Experts of a small language model.
Size: 8 layers, vocabulary 8192.
Experts: a softmax router, 16 empty slots to pick.
Training: a variant of Muon for the experts, 916M tokens, 6523 steps.
Below are experts of layer 3 (counted from 0) of a mixture-of-experts language model. Rows are named router (the router's row for the expert), gate (a neuron's input weights, with its number), up (a neuron's input weights, with its number) and show model dimensions 160-239. Each number is 500 + 40 x the weight over its row's rms, rounded and kept within 0 to 999. Numbers have three digits each.
After each expert's rows: a language model's description of what the expert responds to. This comes from a sample of Wikipedia text that the model never trained on.

# expert 30
router:543499466574535512497488508539494532490502449481519542529533529504478507541480414462536434422510469520441563452441491510485526444529589436510545494470427494467531451461466486470569559525465436467533455511508517508536542520441539541476457450
gate0:503486446552497453409497528449371530487524457553517459496504430521483496433525555525489498482488477425382538484470493547469515521534498518463476451498469446513473462609533508522537482509575476504507535431485483507513522482480453444462556523
up0:418514508530504491445444509401490519563510471544486487458479483532474551437460473527553454453521505548468512494499437492432476469537541504445467499415471424491525526512461461569516461493565587549505513482533487489516475516493576478537509588
gate1:470480489509476532473491526464532467520528508494514522455490522538515559460541482436524395436537577504507525458526507464514463485495490489500502530455524468523463517488494490554504498468464544521628526467507486562453472466573501425547547500
up1:482432537525471535378505574513510409524528477455428497459518513559534565500542560468524502494498515515456490521456491533542447439506493478488462534499518495488555531477493459491479488446522478513561497404490474513497494428510525437499504498
gate2:508424505515513505464570514501448489522465509449467549504537483487494445408518486399524504482563445444497566503571550549458510507520480454499490484529513501479496529445562462490549467509442521523506563496522528484574494474533560409527473483
up2:467540499464491469465489513501516518425490493459512445442469536535523511530483521502552453500537389461486489476579528507523449502463527562518486479513416448472501540611524535527537499388501493524467497472485475532478549533447493616511572465
gate3:536591425503515561508595494522548517490465602523512494533477502501418410532453561544537461560509484444453520525464529493520478512451531452502499518404509438493525532493582537523518488470578518472521493445482411530520526574489534530489477505
up3:510570490606524499463476483478531515534471508491394485521452519511509486573538539586520510474506476499491501474436523535550515562522530554525474468454438513563498462462541410547491510472497421471533530541482453526513492519429539572523436506
gate4:523559495556505524373466490517482501496502494473510449526438508471493503583511520519536413496453487516584444475464467478522505412529541463462521430512529476486549514488536459515564524483496516563520506476469416540547497568480458502578513476
up4:480534507465493503442478445472477519478542476501506492521485584443562500544497480536456452541459474559602461461410548475502502428551530420546553569523534467530532540510503443528513478496512498578469507472505469567514455510505517448565496446
gate5:550547497426423523449552510424520520463479547540532548546539470457516558525464485467442543425510583448484551539470490504433450524514518484501449551484514539470509544441519535509449520493523501478479516544416450516505506511531562515523500548
up5:482522520426489581485488471421560633471384488483462572512477495460519479516501456494529491520509486500398520583500527490486387490532516554512509512528523523428500481505492536576524503520511610523483515400488471534508476537523429527498460526
gate6:490508498462453446477480474497528445473506560448470532413504497488472486474501504427482570532471456456494561532536508461526476543544474523502516500514532510472503500549478545528514512528480497662588506465512415498525512515506432457480500553
up6:467467479554472496492519440478535413484470520419550506516494533482476462533498504494458446478485523518560516460475482511567539532547579461527467417523450477465486513498460454454541461487565507496531388490574520475513430499491528519517480534
gate7:526450531578556579489424459509515451472484475477542485513522415510526503529415478511487590475512476600475548491488460497470419465435548460478484554490417479457474526476540593501508553527582530498527558489490450532492454533489447536509496537
up7:498471484499532499578484511495489484535509422555488451518513459485573551569518452526444474504493432489513453520559495521501447528479499508434496467431356511469460541522507478591509540505554462528467573532469453561486494514474508527565479506
gate8:504558434539534423596493521535463528524488503604499449540527503463435545475536493491443437536449525426549526501517479480484475474477541473529456503463496416527492478455487476430526484493523543494525465538474496487519480544538530542491504517
up8:500530546570509570480461518500504556494553533544480516520519477517510515478549423527482516375484507506486507469518505467447506503485560401478489553587491538524532527469595520486536510453425536503543468445557525464454514487468500497491481515
Hyphens opening list lines and table separator rows, plus infobox field labels like Genus, Phylum, Species, Born.

# expert 0
router:436537516492551562549461511564532541527517543441505457507536544479440497476575493438511500525448551467551520508541521480498462549476427477506500513409420543478484489496496569451454518454523487472479538496602481582459560505572566498520450453
gate0:502462473610446515536487538517495481563482564512580447481505523488483532480503559483499518523493547490515503485491444560567521486549469582467407524490448441464504518536548519521517555545545463529533460453452523490531507550502490520489515494
up0:481502479556501543580527551500532501505473468549490505508512541465466575506474559503500522484537564519491463514491454564566499493533444541508431500460466471491478468525572489549551553543486540550465415469510540485522509571536509560496524464
gate1:492458555503447521506518466526525502492384516531499471537513546448475512498471571475462505511530551468507533506461454536500444497522521466514514516523483502508498495553454453497513465505486549458516568496505528561514560498519539456508548513
up1:484490513493570425483470515515521482526589458534487487552481493454448460531464492486414452521496413537417468438498461532436508498505448451397483537548450461467544518496474482536543448511510473478463505465507507487545522525504464532536406509
gate2:441420562437488461496476543543463480533568510527430403476447562458515473585498479494468490523455535425514445537498479528531492459490509484493482465547471502537481475476508453537548513439563487481539535468421536515466505527507503527481480507
up2:535519475473471543455488491480548470511512540556635457489466569489539480557533471484538506509497534563534460497420490456592517483490496498544469597501483435444556579482527571535475457588525469499520465505503527469556503435433516521503532516
gate3:562457512422467512525479460543484503485494511511490586531516373534478473516466512540540572470478465511466502540477485551502482520551487506479475531558495528515397523542494524470489539557528474471571494602486537528528536477464462507437470448
up3:527435524497525519528466425515460533495491512485555572519492497564508520590504540487460536501465441540463452486423579468462534557443495455502503509553536517496449508527478540487527535521458492560548475574549462489484550521534474491448513393
gate4:500470557484547550552507530465525517490474506490447439435507509490417587543536436518496465506546510515486551518491412494488518509517428492451572544529502477518503507529471485475527468450516462493526540545492519539509392555454420473455539492
up4:526534446535494525529530482487455488475410481518452459527514543477508531519551496537541495562493555491476498535549449506457573499454490449566471546495497576465464479491530466481457458575463443536458454503577437556500543534455477493468512459
gate5:457533474495558486495473455496462506522501466433502447487515472451483501537507481469497506498523515496501537516451489518554470501501457499512501441405506571425516539401446531524547468486546500488522506460548453492479554587547553493517453508
up5:549442577512462533508503544553564466398475528533568533524478530497556489472511545490534529514521539461504473469498516490504526490505501468533488564524435475619475532557481511456509472533410547466504481498439498507493465396459490510576508542
gate6:548484504482509532507512506569527466482621533503454492462511475519558484452504462523447440513532400473518533457651561509476439495493521475492587462496505452532476457469492448492531567508455507457572536452549501523429518495503489502501474540
up6:426486538469479498492481413486503505503461486549486558482485530493447478622468505536497542497534526538496517489466478486546533509462517506529478493496477467472471435523574577518512460501557525556490435504543457533475462499526459521476574501
gate7:519523427495477501463538493478418489459508412581499433471537497440534506576512517452462559475526468497623485565514593512482495554492437497437476536526535510529523476483527486490467498467502475537569502460523516458449586500545463524500528460
up7:549504503587482514455510472517476471533487485511526469589496479504532504555582543480439504475496491420544518590513521548494440550543448500500496536556476545480555532501489568439497516452484475415521505434579524443492558526542578437523550488
gate8:513560461511539490542459493575411536523492552491562467340474437482522480507516554537551485480478546567493530495460420420502478480472579480526400535525539514454499497484467481458501499522494569483441501546510478505534550511465486514511468455
up8:457582519435525500495505465393577483494558405460490524585530498464449545555511424455424525511458508488463465437492521521518536488545459547466523520465452487522483491538554458527509499642497419470467493454591503499460433534557427448516559563
Commas between list items, places and clauses, plus linking words like with, by, following, despite, as in "living with them".

# expert 9
router:525521463494550483526442468506508460524497602491592503489496543421417513466551466518502496470445504540427513511513542448519489412509494416418515528556519554518565488558508466568499495539485487507464475497414529508585510491435529426514529502
gate0:433472533594472513461503480491480493506439455494476495549453464508497517486529452481547511488502454539522487582513500416585564486499510518575434482476591587500468493517543523554476478562491411569493503425531488442526430492502592465540506402
up0:504504498552525488484464455502448517516524525505532414520494561500551558538488522454476583510578494479552526452492529478487482479522543452554535549555530439484566494384552497505482527493439506463533467490539511524516507496488431526530453482
gate1:444497438522549571476509520498531489469496483535512590441531540456441512594501516523471588600502491468485524467636473479495486554457471579529473510529447524495574494554549577503515479477516510466434494485513501505475499525512528478525478532
up1:522507482475529521493517508575509419506487604459461515464550473529527472541503490537494520486527503460481473471524511468494506495452498568462460456446541479457535479487470484482480522515511495549532449427463563438482528482449521483509494525
gate2:582511455581436525484527519510566568547420546474440520509459524442494506447447572495477505512470479487542492519501499465473518533532445478508545509455457485449499509405501504506556545489491458426424572529492486534523523542500525537526505508
up2:513509536553504498502515480623501476560538483523550494532476514508462493508604423494496483533476500496442464486475517522461509543423469486565485543472477405441500443474544547470568533526528530487544477492430468515495519482490546519490433542
gate3:568553551502497426457493478516564491517441444485496436480488503562485504510496440557470447512508427523457545513474492445478475485459473547468514538564492427498507497500413442567510546502433500500498465485448458528523472505516492546470477459
up3:498579522529470440460516542524534537507470559534531534572518491463458442458526472462444450518508542549507541494485472444479414465505527437415467590492516475518499389495510446463484491608504471481504558488516546544603378496414463528423499549
gate4:467498503488507520490465539466476493420529521513475512469493578467487447530507571459482483504491493509537504453469534467515457531464510489410487468537384527541503506488562510527503506602524535532500488477594509552521532419547583486489439579
up4:567513512464496480483527497505470544479500462519522506455448486454508612472515536422524472475501521480562495544501530477575510489504513482481514482537550456453515471424455416478535552474545439417490521528485482456506487495543421467540451488
gate5:566517506388509461482469511432494515500476493454503527479483518585587537575535506422528530520473510468482438535533546475516520541523405487475556559425491514476469480520526536508471507520480560508486492519471522461485465507524498511515482548
up5:425538456462495449516483551487495548519502469448523503478528485468553442457519506515490518481481540448530525466485486496467501499535504445443531447482532477546409416442439464571438521505545518534403471539437510518526525432499560443509487537
gate6:494511514459519540478476505513507476490522497489510425526496488477501470450470582552477545561573479547512453536504535502499501435444526457526470517562546517531467505474479505471538473549476545481427486530517521484420508463495493474537541539
up6:490519514565500572438452488460470522507467481513510605505457467476473453497497530593509518544490463503560528486473414508557566482424478515512483553495513504480489510524581429511528398470531522483441490455450460499515477580468599558585533476
gate7:499490529479525521488545463511510555531498529523427565539545633476477496482527596504504407498540472443488475494505456444465477479460506488532499605473547441478470506512537460510444535546414495501480442501482552405456471434494485601464468458
up7:497533531521571524533477475480540522485500532460519461523479489461506494590529532493474486506510530455511558522529546513444462482519386466491511511448522510434451451466442435522564469553531544451486525469495472431604460525501554484469462525
gate8:532487512488422462576499536545479535539467513516510471479487475499464497522452557462481419488489439475451532500522501467490588462465546510465458534546493540469470508477504619449456511484522487467526499411532617548623468477446486533500496534
up8:527554503521497545531486502482485432396486516541521527564536531509489482511576528565417478525446563513548564445500480495552588453568509480375505525489478531542484544519497507468532483511518508489454565462532523543454573520469450433499472552
Political and institutional words like United States, National, government, career, plus mid-word pieces like imi, ni, m in foreign names.

# expert 1
router:485472514466508467407497583382514448562536566577526546497504500437535490519544553500584500525469547494500515487539546532535491480453495467510533494514558516520529573535459499448538531553520493469481492524484418592512505423456487529497526546
gate0:518514608470532492493519502506491495521454545485508549533551412504501500475463554486479477501573532555490493475528491489472538533507600536485488428569489598481466548471539512484535564514521492473452509477408481590492520506494516467473492461
up0:606521564462499493528467495466502515556488502481530520566517435535485491543576513539497554551458497537490495533481453461473501553459528491491481502497447532523420509446533481473481509528488483475513495513425600500461538522453433519486526450
gate1:520528496552472496504472435562504465486527556537600472458435521473451554485582446528546493530481444535439452476486479483483486588543473489499498461517555496584450477420461430505493465545423499488484523493428530510497489593436454494512499488
up1:514515470452546479486534509483512522504517494499535574462457429497463445563465498461434507493469562461496529515485460476460515440497546471502464506456515430466480531548439446506502424552509449578513533465536505478493491526520485471531508494
gate2:431520583451529546513495492485596519459463500472540518530489515506495479528414540531502557460452508552531569507462531527401475540464507486425454508517521521459477514462542520474520498507543568493507560559506483538532486528487514453441569427
up2:457531512400502532419488470548496484509437480495404510513540540454545514470441530529477451511499544484527505444489451529439472551475491453454520540535410509462491534544525450520460464547445571494470485588499563489442523461456523559499486521
gate3:529505570516542514498592535511548533494531410498475531537430498556479518452424557572521484405483461584537522475457435493484523484491485478561510536509496511547604411465434492487513512438456463519482527525493516541502412517476553501555491476
up3:472476526476466507461470552454583478510491506450542587549541560526492523546492445484504510517489450513438472515487459492471536464499448457522437569452510513498563531591491506503423514471439543537529560516507432560582528501451517492507488555
gate4:517456504449517568455545583441470490470501523491571448467444526587510567511514623463483469549519476496559572497480459476501514489530479534545467478515477515442508462531440558476474513480507490513569483559482555474424564458441482487416475474
up4:512464501478553523414564524461477476497474476520518439459445565514524519480464520479454407444538492468653546585419428511504514520578461477523484480498438562483473445519493482501456561488448484516504449568542468463483514492441476538476562534
gate5:522432519536548536472455461475537470485501481458526480483458550496436505450511565519498544479533490476473480520585505550460482454416514516520487493467489500424532481459524463517495553508477493480480473568413466528602503545557467482497546504
up5:554453437523533521477461499573437530488515459485474516563487445510479461512533496534469512453561501497442523527527524495522514541519520583485515464492535472481525500487491502462573474534529544480475552523428473542530491604531454547507594489
gate6:491457553428555494483479512531521582539519547577469474420504466484504481433500517493470467474497410510481529592530541493451543497478537443475472525544453537463468480493480498585591524492424504526491478447452530535491489564510486528525466479
up6:493518491597489498502471532449541486487477442476485393519495499484516492501481595548518545516473459489493561491446453522479486561586540537531470496499555498547471526447564515509564488519463413488482480480579467454485517404447524485493477464
gate7:549486533442481568483494525496462479534498546483485484567471540542456449522555501505442510560518523570540479581455520448534529584557568437514478503504524525456491453499533488455529517540514499561501487551480516519520505542520520512512468544
up7:562560525565502522474501543475553521533487502499605515504462478518570505523528481531501449536436505462445537445527569467521503490472453542444516428588467510574475541444473538508440489519510469471508489475460489560482516522502490500521465503
gate8:493517517538411525509524524520486531580464527472469513435498489444501538483474482526432512442535493553563480523477496519501475508493538477476570563502443566515517552538444487499537491464530494479548392480533446505578510537525536500477551516
up8:455523516502408525512460512552461504467450514497510520503452540497468542518480487468482490555534498521505530470598482543526511517555577515478564445507470457505560524467437530438504566449493540429456469502455481429480522490439516470475545467
Forms of be such as was, is, were and been, plus opening word pieces like be-tra-yed, Eudi-co-ts, anim-ated.

# expert 3
router:480519463605468463502433416464465533498504537536531499469549511518533527438441502492470473510512547495481513426554545455470460469529460477427490523504492494474455445501483563503475500445441433439449516562546481542447473564458483541484546518
gate0:479566455453470573494511456509543503478540528462545533592526537460544572559493502484538521511484489469530415484507497593524419498500508480521489496408502524469442523549478458477476521562487502447417489482572555515511471590524501552505493481
up0:553491387416536509445487564514422423471464547482467484470492476499469488514499475445556466498457521551503525531492555477489471448521499526485457479510465454433453488496416490461445434515485568510478538557552516515513511552522550554453548451
gate1:511519487492572499518454503482502528541473494440478508476511524502546531556480533534476486482441463473490593541490490502490490426499479498520438523506491581516571430527475582497523527462593472407513526582530529524503522450409461474528539495
up1:523485490549541476515478549515481496540431495508462532394469519515517493475531471526481524492483482503491548501524424554471436467480484507482507531517467528497548476505432491556526540556599562457546551527544467524500512487484472522520596571
gate2:493491527595466514584534601480473488472502540454413491449488512575478510448513553546509526468516453547535517507476491527485509512488464449476440533504541522509473510503494470501469497487527544437449466545575528510450519441480499493589575417
up2:498467451549477488507461485469468492475489421508480529482490492435479429406415548519540558487511495419528526563542464499508508507514519539502580517504496482429485488560532527500468484503520494500488499502495568520521527510506470531518501483
gate3:500551428516458508538535532500499524548513561572527430542512557540477559466462525496481461514479433516388470490507480445501530501517541503438406584492459493587449463573452506534531507583478590498524505577485402469446494474564536484529529468
up3:510452495472529561534471520485510545509470451435551533454481468493479539455543477485490483563550441496583577564462511548444484512516474500526507516468498598467524411517507536449449480472534438457458511501546522477595535532520475542508484467
gate4:486497506446547533488473502520506461527566537487512485435448586508475409568459516496506591483502535535478443468522536521506523523495466547514535490444566464460443458528465527518522498491458578519492504538503501472448417460457478511508530560
up4:485464558451538536539444420499504473520497487457564443486521522520513433566478474531494586502535536520483443466575563456511566509605465540523526498509551481426507544521526594482503503513422504468463470534498460504430491458403481477490490521
gate5:519498558539484525496473510522506505556488535529477471512461526525482501569461495466527496432527500485459540492543539533509567518515594561533570511474491519449482521498484499514494498523471479445508498477449448467437531488552525416398531510
up5:469439438486479469548529540451548513485460492503504535518510491485482418457583547539465519552487494519541522497510479395506375537476482465488464508560486505571514437501490492495504494468518527561493483499558557538549452437444461575595490457
gate6:526479541550484477499524446557525419508573518483434538515422542521465437478517543500502519432454483448474492473445523499502509550552572523453518462518483485522523484599528504633489526499513522486481534461514477500527444500416532467399510517
up6:517501514590521536533557442534514522521553483492495538494481508508505371497533565486517536471498501465508438452440515473461531491544552486439511462539517458537488495558496459625446537464524554509512546479517482514523473518464578451469529520
gate7:496465511483563513580529469515460452519523516529553522448488533517443544515513566492546558503540461540474447416445543520527497469517548481511522567505444513490505481480482548551458504616523543452518542490480521446543534501507503458476490550
up7:457531435560468459480422574512454515536460478520452475538468499546536492493458502469497429442556459526520442523550478465432474501471451524442471481476562502504456505514547472476532440501495529496515483513504477537479454528534473568526535454
gate8:486527529535498513513620440499510493492516540509574495502498542550550534519458500508539453455457527547456560520549487515562437475500431478474517550501499505508522553544473511518508472460448505443509446529493549522556502416489477558497509511
up8:468478508509470507562432489492466498511495532488526530472542527453555464423548469553467491528544454504408504542539498396473550479499516518472455457510511512573485526398508469419479466501497481434524373488530557453466493535522510490428508505
Month names and number pieces in dates, years and terms of office, such as August, 18 in 1828; also the piece "ns" in Dimensions.

# expert 14
router:439515465496539534413503529459517520565495464510495506509579551489483518503485448451494447466434524565406413572517513467508493564462527529522430515462446504409459483478538492438483545457537485503602559545432491472562524489567470539414487441
gate0:524427528487442577473450538516519461558487598505464468530601501467515484509552519439544518506529542453490477431560483485553437454542467498517526536548526445503468486486502519475531503527502528534465440593504448531519481490523388496570484544
up0:441524497555560490434531463434565514440497561474502537509473450532483505464442594522538552459490533511429531568518510456431519557436504481531447562558491528491512515482507452499463478407500495522521505415515618457550495466556511545466487500
gate1:518466476479529600444562533388536429419473494463455477526519489465513529561418456496468491494510495492458461495471422386470491514509467497450584490517490415464508501495574468495473524477483510539589488513528520492503496527580521484499556524
up1:471496406431490416504457432586517517540567447499517559472486475524509460473535524491460460509413465500578485515512543506520539407538485509553486539495532511470511556499580475470471492557494456443555431502514477495486463504494443561541532531
gate2:485505500504544545487528525501537511444609429403483464451537515489559459487505477497515430475504578495478538527517543591411486452497589540526490509532566462499489477493436490477537488523467495492481440497495532501462493485447529514425496470
up2:443432507468580522409458593516538504434495488434502484510499501473545467489440422477509493499525532534494564525498484542454493521543568540547454472509542470564544473536451504463583544554467472517461458512493505504446462470497499515441537501
gate3:584472608499509560457499484492453544486461491485446554504592463501468507515487552526552438480510454492478540485522495513501496496559447528516511508483437456549534498524523443568461549584468501568470510487471583519506446522498499526531523558
up3:531521484475577462534428495500531535510504497515492458533414547465407448503465405498495486562456473421537534540489495487539537535495503454504440540489514479452480521452472560475485552443525483493486444608470447442487456454528481509523566476
gate4:515543442477533559501525448508487528541553533514442513488511475555518435509586504452497473489466472444573513427544499467529445506472536481475487497428507476497514439468503532515499475525518554467472618444515540441564473542454503434516422492
up4:479468488513556583483501443479477528553478574525495425463481445511500512537595552481522479508475479449520493426503502527536519474509553563478445484462494514545482437450481497518509429510537543454498528428515539470551401503576518426542459587
gate5:501541554503513497534448448469558491511554550499562513494443434485494437562529528512524526463618487560536507537532449442499515467529404489489460525553473549516504528546456435554472462440518576538519467537541542537525527470477528474522471430
up5:448581521521466452473430470463573580469512486452503581466500521458550448529458520466521563488490552503494587503451411512497486469482409472521430434499536522489468486507576429452460553381542521465543492480494469514550436463523466433504489464
gate6:511443463510401485485537526479507359524538467478487484504561498530488461510606500507466574505418511478568441524528507460460555567466480513497451439525496539495424541540509445482440509452504515494447450487453525482497571555468537452436439495
up6:399502512430512471495491440538473579486460486519487505471487495494548484460430520481565496516549480518443561482537556530539389454495549557491525512477502470519551434495507526513574483514494526548543526535509493547584472489514460492545515549
gate7:504517491536516484503504472500534545565503488488506553496516532517500480504496550466467488508479545490564432548504548490532504495419560509481484444574549461425559453552549564501525565521437443506501486568562486453458503495486489461546538493
up7:507484507479525534538507512547418540489605505495472516604471576478535561567469508494433513533504474485500519480509513521571595486535434447402430479548484513454450489580594440471571477454527474506426506517460420522504487468467493484520448490
gate8:475513477560475509446469505546498496462484486483520405517473549443514532403510475542443495462502546452461457525516519487450523562455434466521547495479521496476493533488478475540533489462533554526534559470488483520464468511464486464513476496
up8:480514429420433464506541505505517531564509491535549443481459464545451473534534563477553454516496513502538493479483515490530542578544479493561490511510503483454497523450547523492554511491526486521545489508559496484494451508473487511566519470
Opening brackets and quotation marks, especially "(" before converted units in climate tables and elevations, plus paragraph breaks and heading equals signs.

# expert 22
router:504548490486460448451560456463515519484507525466533445523497546491472463420533493506560540491444463509517530475471486472502477508475457502443530518492565479448468442486525431428474466467569447478428468539518502464517457508520566548513423418
gate0:517475516551455476541462484536522457480566475499485480507455508460531521467472477460535493482591555521403493419483502535554502545508479491494494457504495544495529550468492499428582454519451492469530529513516534552482468515513498513507495497
up0:496510548399533505469470511614472489524426502473539498566503463537511419559578533480494558443463469472506563580479452516518519568430499433494505517548525467538514460510557565504581502475476408487473518494469468490489489508468430475512486532
gate1:503511529516514509504515499540536479483481446414534563498490553467588550528465508466503521484407485484495570520571505492510459453550468529475523571582430504458522519498461432555506474552484513537521503465458506525546473580530537412507495468
up1:585484488562519481552498555507505422497487516553507529503478428502438460507460512438520470504469536505530465502509525582468459517551490533458451473477547505501528445467566438517408520548511479480512496471563500482515485526566675545548497496
gate2:551534533504398505571497489456528454538524435470425529425513563450480523461462536564516501550492535543507497520476518434409513591559438504471487536496496455448462499458503419449548470532507525474543537444466499502540518542473435435545551511
up2:529445473411512513446454480521502411483456496499442523484452494494486485488607493599539506516462572529456505579543543506460526418510525455504490613504528511513495543511518501541448497484557449476528505491545447521528521592484535466499483517
gate3:587561554482501581542500526505460490510496500473469567469473410474519580450481459472515490517590477511455453512478449463506508501553463510562490474468431411467438534506561535495430494437501476560451511544516532500421500464408496514577502475
up3:413450513414526497444436505523537514463576536474465479554442502461541470489553489549385535539460490541505548464505483479487498492485449469548392448469472558501483444501493490510455559516445523501495522420471410466535431481521538530477506561
gate4:482465479545488543532530467493470459542504499480521588545436474584473486547520501530397519463495459501498431509516560504461476531507489491468480480510592533510518583556563488426531463499453529516439493497452447529559551477542510525467519485
up4:499608548455460427502462513529553525464511504478469412495530528498556517447462484453629520567471533454536499485576496503561505507457480539501569496509419493545524402464505458476533514551546412552519510496512500476494465529459507546545465538
gate5:418552497530509423512477587482467526493499462487432460460494506536499438556563468505467561526477597519515435464521528477503500469531484536490438469481446495514498440524512518446535518497453470500463492558522495528568561496495453509535522531
up5:459508441489545462523522484483510543539455398446559459496504444564544485583434547457418567501556536476472461506465502511448542459477498516500556488538461465446486435445527463509534510499499444530521502529489448449477529485461525460485462535
gate6:469483563475491494531532567501453491500566481448556501460533457539470432457501459591499502495637452504487585510530530472487512497505438497465585485482506430510551514530460492495544555566527440498478493531441536524455515568489500539522515498
up6:544379511566488489483508551605493451535561517476572462523619500471506455504530473557480473486597513521475437482468455541551450447479502494487559504475506478564480530546437436533568503544532483536523478491494495558500595508471495566497489508
gate7:562411568472466546434554506458463484484501482471548529498467516492378486478503542467480557484501495482477559482443478473402527522461542446531439505523594476425485524514519458475504464541554440508471476477500454421448555448475498439505515534
up7:449524429562498453565476492536517463543445535519487494473547509459547504522525472515544437517489546554454441486526507468543475453487531513474570491473467589509571458498469493504534505517451561490528475518582513497508423521591493533448478465
gate8:484530573522451500527556537501520506519498498451494467518434519455541452496491464528435450480458473439503402463480462474513571525497525445470533481451527460514554514498465514497474443450508485528574507513524446518487499481497492506540557545
up8:436488362503529465508503472528493498428533475539458454527483486528501489514539551495521500541514577599506579497546530489502440458523562553529451487586540502559468599499498463522495530509477540477498474527508499485506485559498484552413447447
Pipe characters between cells of wiki tables, such as climate month headers and sports statistics rows, and semicolons in lists.

# expert 31
router:496545490466526466488497421534448496478446512543574427521510504548439521512443379524525450455474556577435551474532496525419524436587534441512507435434505493459522433486448489429514496498467455519507543531493500511550521548446543564480432473
gate0:519527498499461550520525528504553497544565472507563475493498521459420433577499541517540475470461446534528484488504486504589472485466505475514488469512425485492479486516506425403567488485502480473538498524467540518415470557527484475535507495
up0:521365512503489480497512493500532550521448512668556531521477476494516483520462495489503405599484434480446594499472459509542479492528503450485496528513469449428502501520489550475493510471475466499488457446477489500502484504454546465487572470
gate1:493488403481483491492485458463460539517519522508553510507518503435507466447451491480399504544514497478577488457450397512506484468511476481512546428437581496504540551516497568499463535529566493468529524512521486502493538524448482482481437433
up1:478482602483451460504493509541528486436500500484492502441426434572446575511489483497564469456494507556451475512528521460444518480520513525462555548503499552473480522499478506525425476488496484517516493485486475501487483475465540522488590472
gate2:479490513502488526531452560532410513478472465500462522461462417493452489527428497496505398416539490546504479496480451475519453485506448500528520541457544497497566606470545553477375453480510507535501532512548494538517497477463500434441498460
up2:481459513471484517585491542467447499464438464470500557460476444536455435547465578498542428426469475546420494500503470506465492400545516479549519500467489526541537564471502546473407419456529510496486551496548512532476508503514484430488534465
gate3:526533497490536512445482497479517461516491475425545558476504503499529518518492458593511495441498483514455557448523506534484512516494522531491558444426548497527500519500529513554552573520493495520459440561400511491461570538540474490494490506
up3:523477549567542451512450484435466513454478568585420489402520501540494412536451515438476506558487564538515485496485425547478481520487507431516513485548470470418492506482494421463468491511504425458503553482539524559490388440481507495425487493
gate4:492456476461498485585495528510587591490540583491471456535511491477466460546478503627464522477524536554525545516477463513460506413495539538497546521491490515511501483513486543562530447448461504547463505453564507529513529539493400527462444541
up4:499523484494538436493518521521471517497440575524474494525510558529452479483440515589497469532478472518548510478463458489495559436472549444530562477539494491536498518444488404501458573439578502517498553439496574514542485551495476549518466516
gate5:537487489508421442459479442471491484531508533475494526437490436518523488491543470512531500506571481538546461558519422514465495533500476544494540503434473498529496556434545442494509494507533483506493510503543546530458548462557553464491522480
up5:578452504469496487529454475437550561599490503450472513513500454534469496420515517467558511464548536510535509524469518494453533516525479442499479493497489492560478577501519491522492532492510576554537533488513519526482568468565479452482542521
gate6:516489511495519525495582459460520465553585474480462461501489481518473537514513536522462466508502478567532484585505511505512525558499478563487475443475540454620511493578491467531459487476496462431428506437514515491428504580493531575482553391
up6:594496459534576517449452475579483532509520559540434463458441501548452535505507476499580492514460526476532569521459559520501555507528548544535507574499519556495508539485515541497423466553439479558509465443517525544460478458593482453414504522
gate7:479541566437455479554556529562537504487449499472501467474529545450479489477476487439553510518493563452503513502521552519501461430528500432547558394514508511480495476518520516508433493509434547479472537485503525547460480538480531520489472493
up7:498456461506514493497505510493538589530519556486537523526483489456500533494473536493549535476477526500481541468476448492475490454544457562560496437516454507470517452550522509514477508527448478528513467530467542519461503401413458505418570536
gate8:582564482519470531478431480484407450508466550494508592481557550518533553518498554488500514553458399466564497557515555484532537560522434442521489471507486518496481560514582426520527551491471516561491495508554464440566486507461473480460566541
up8:540519482483496546571498417427507474474459531403485558474514532560523530404406477557519489524485455529586555593546530493558475615512492508562511497462484533501488529548512462508548486510453472604533521475547452488516471480496490432489632488
Number pieces and hyphens or en dashes in dates, times, coordinates, scores and figures, such as UTC-7, 2019–20, 5:40.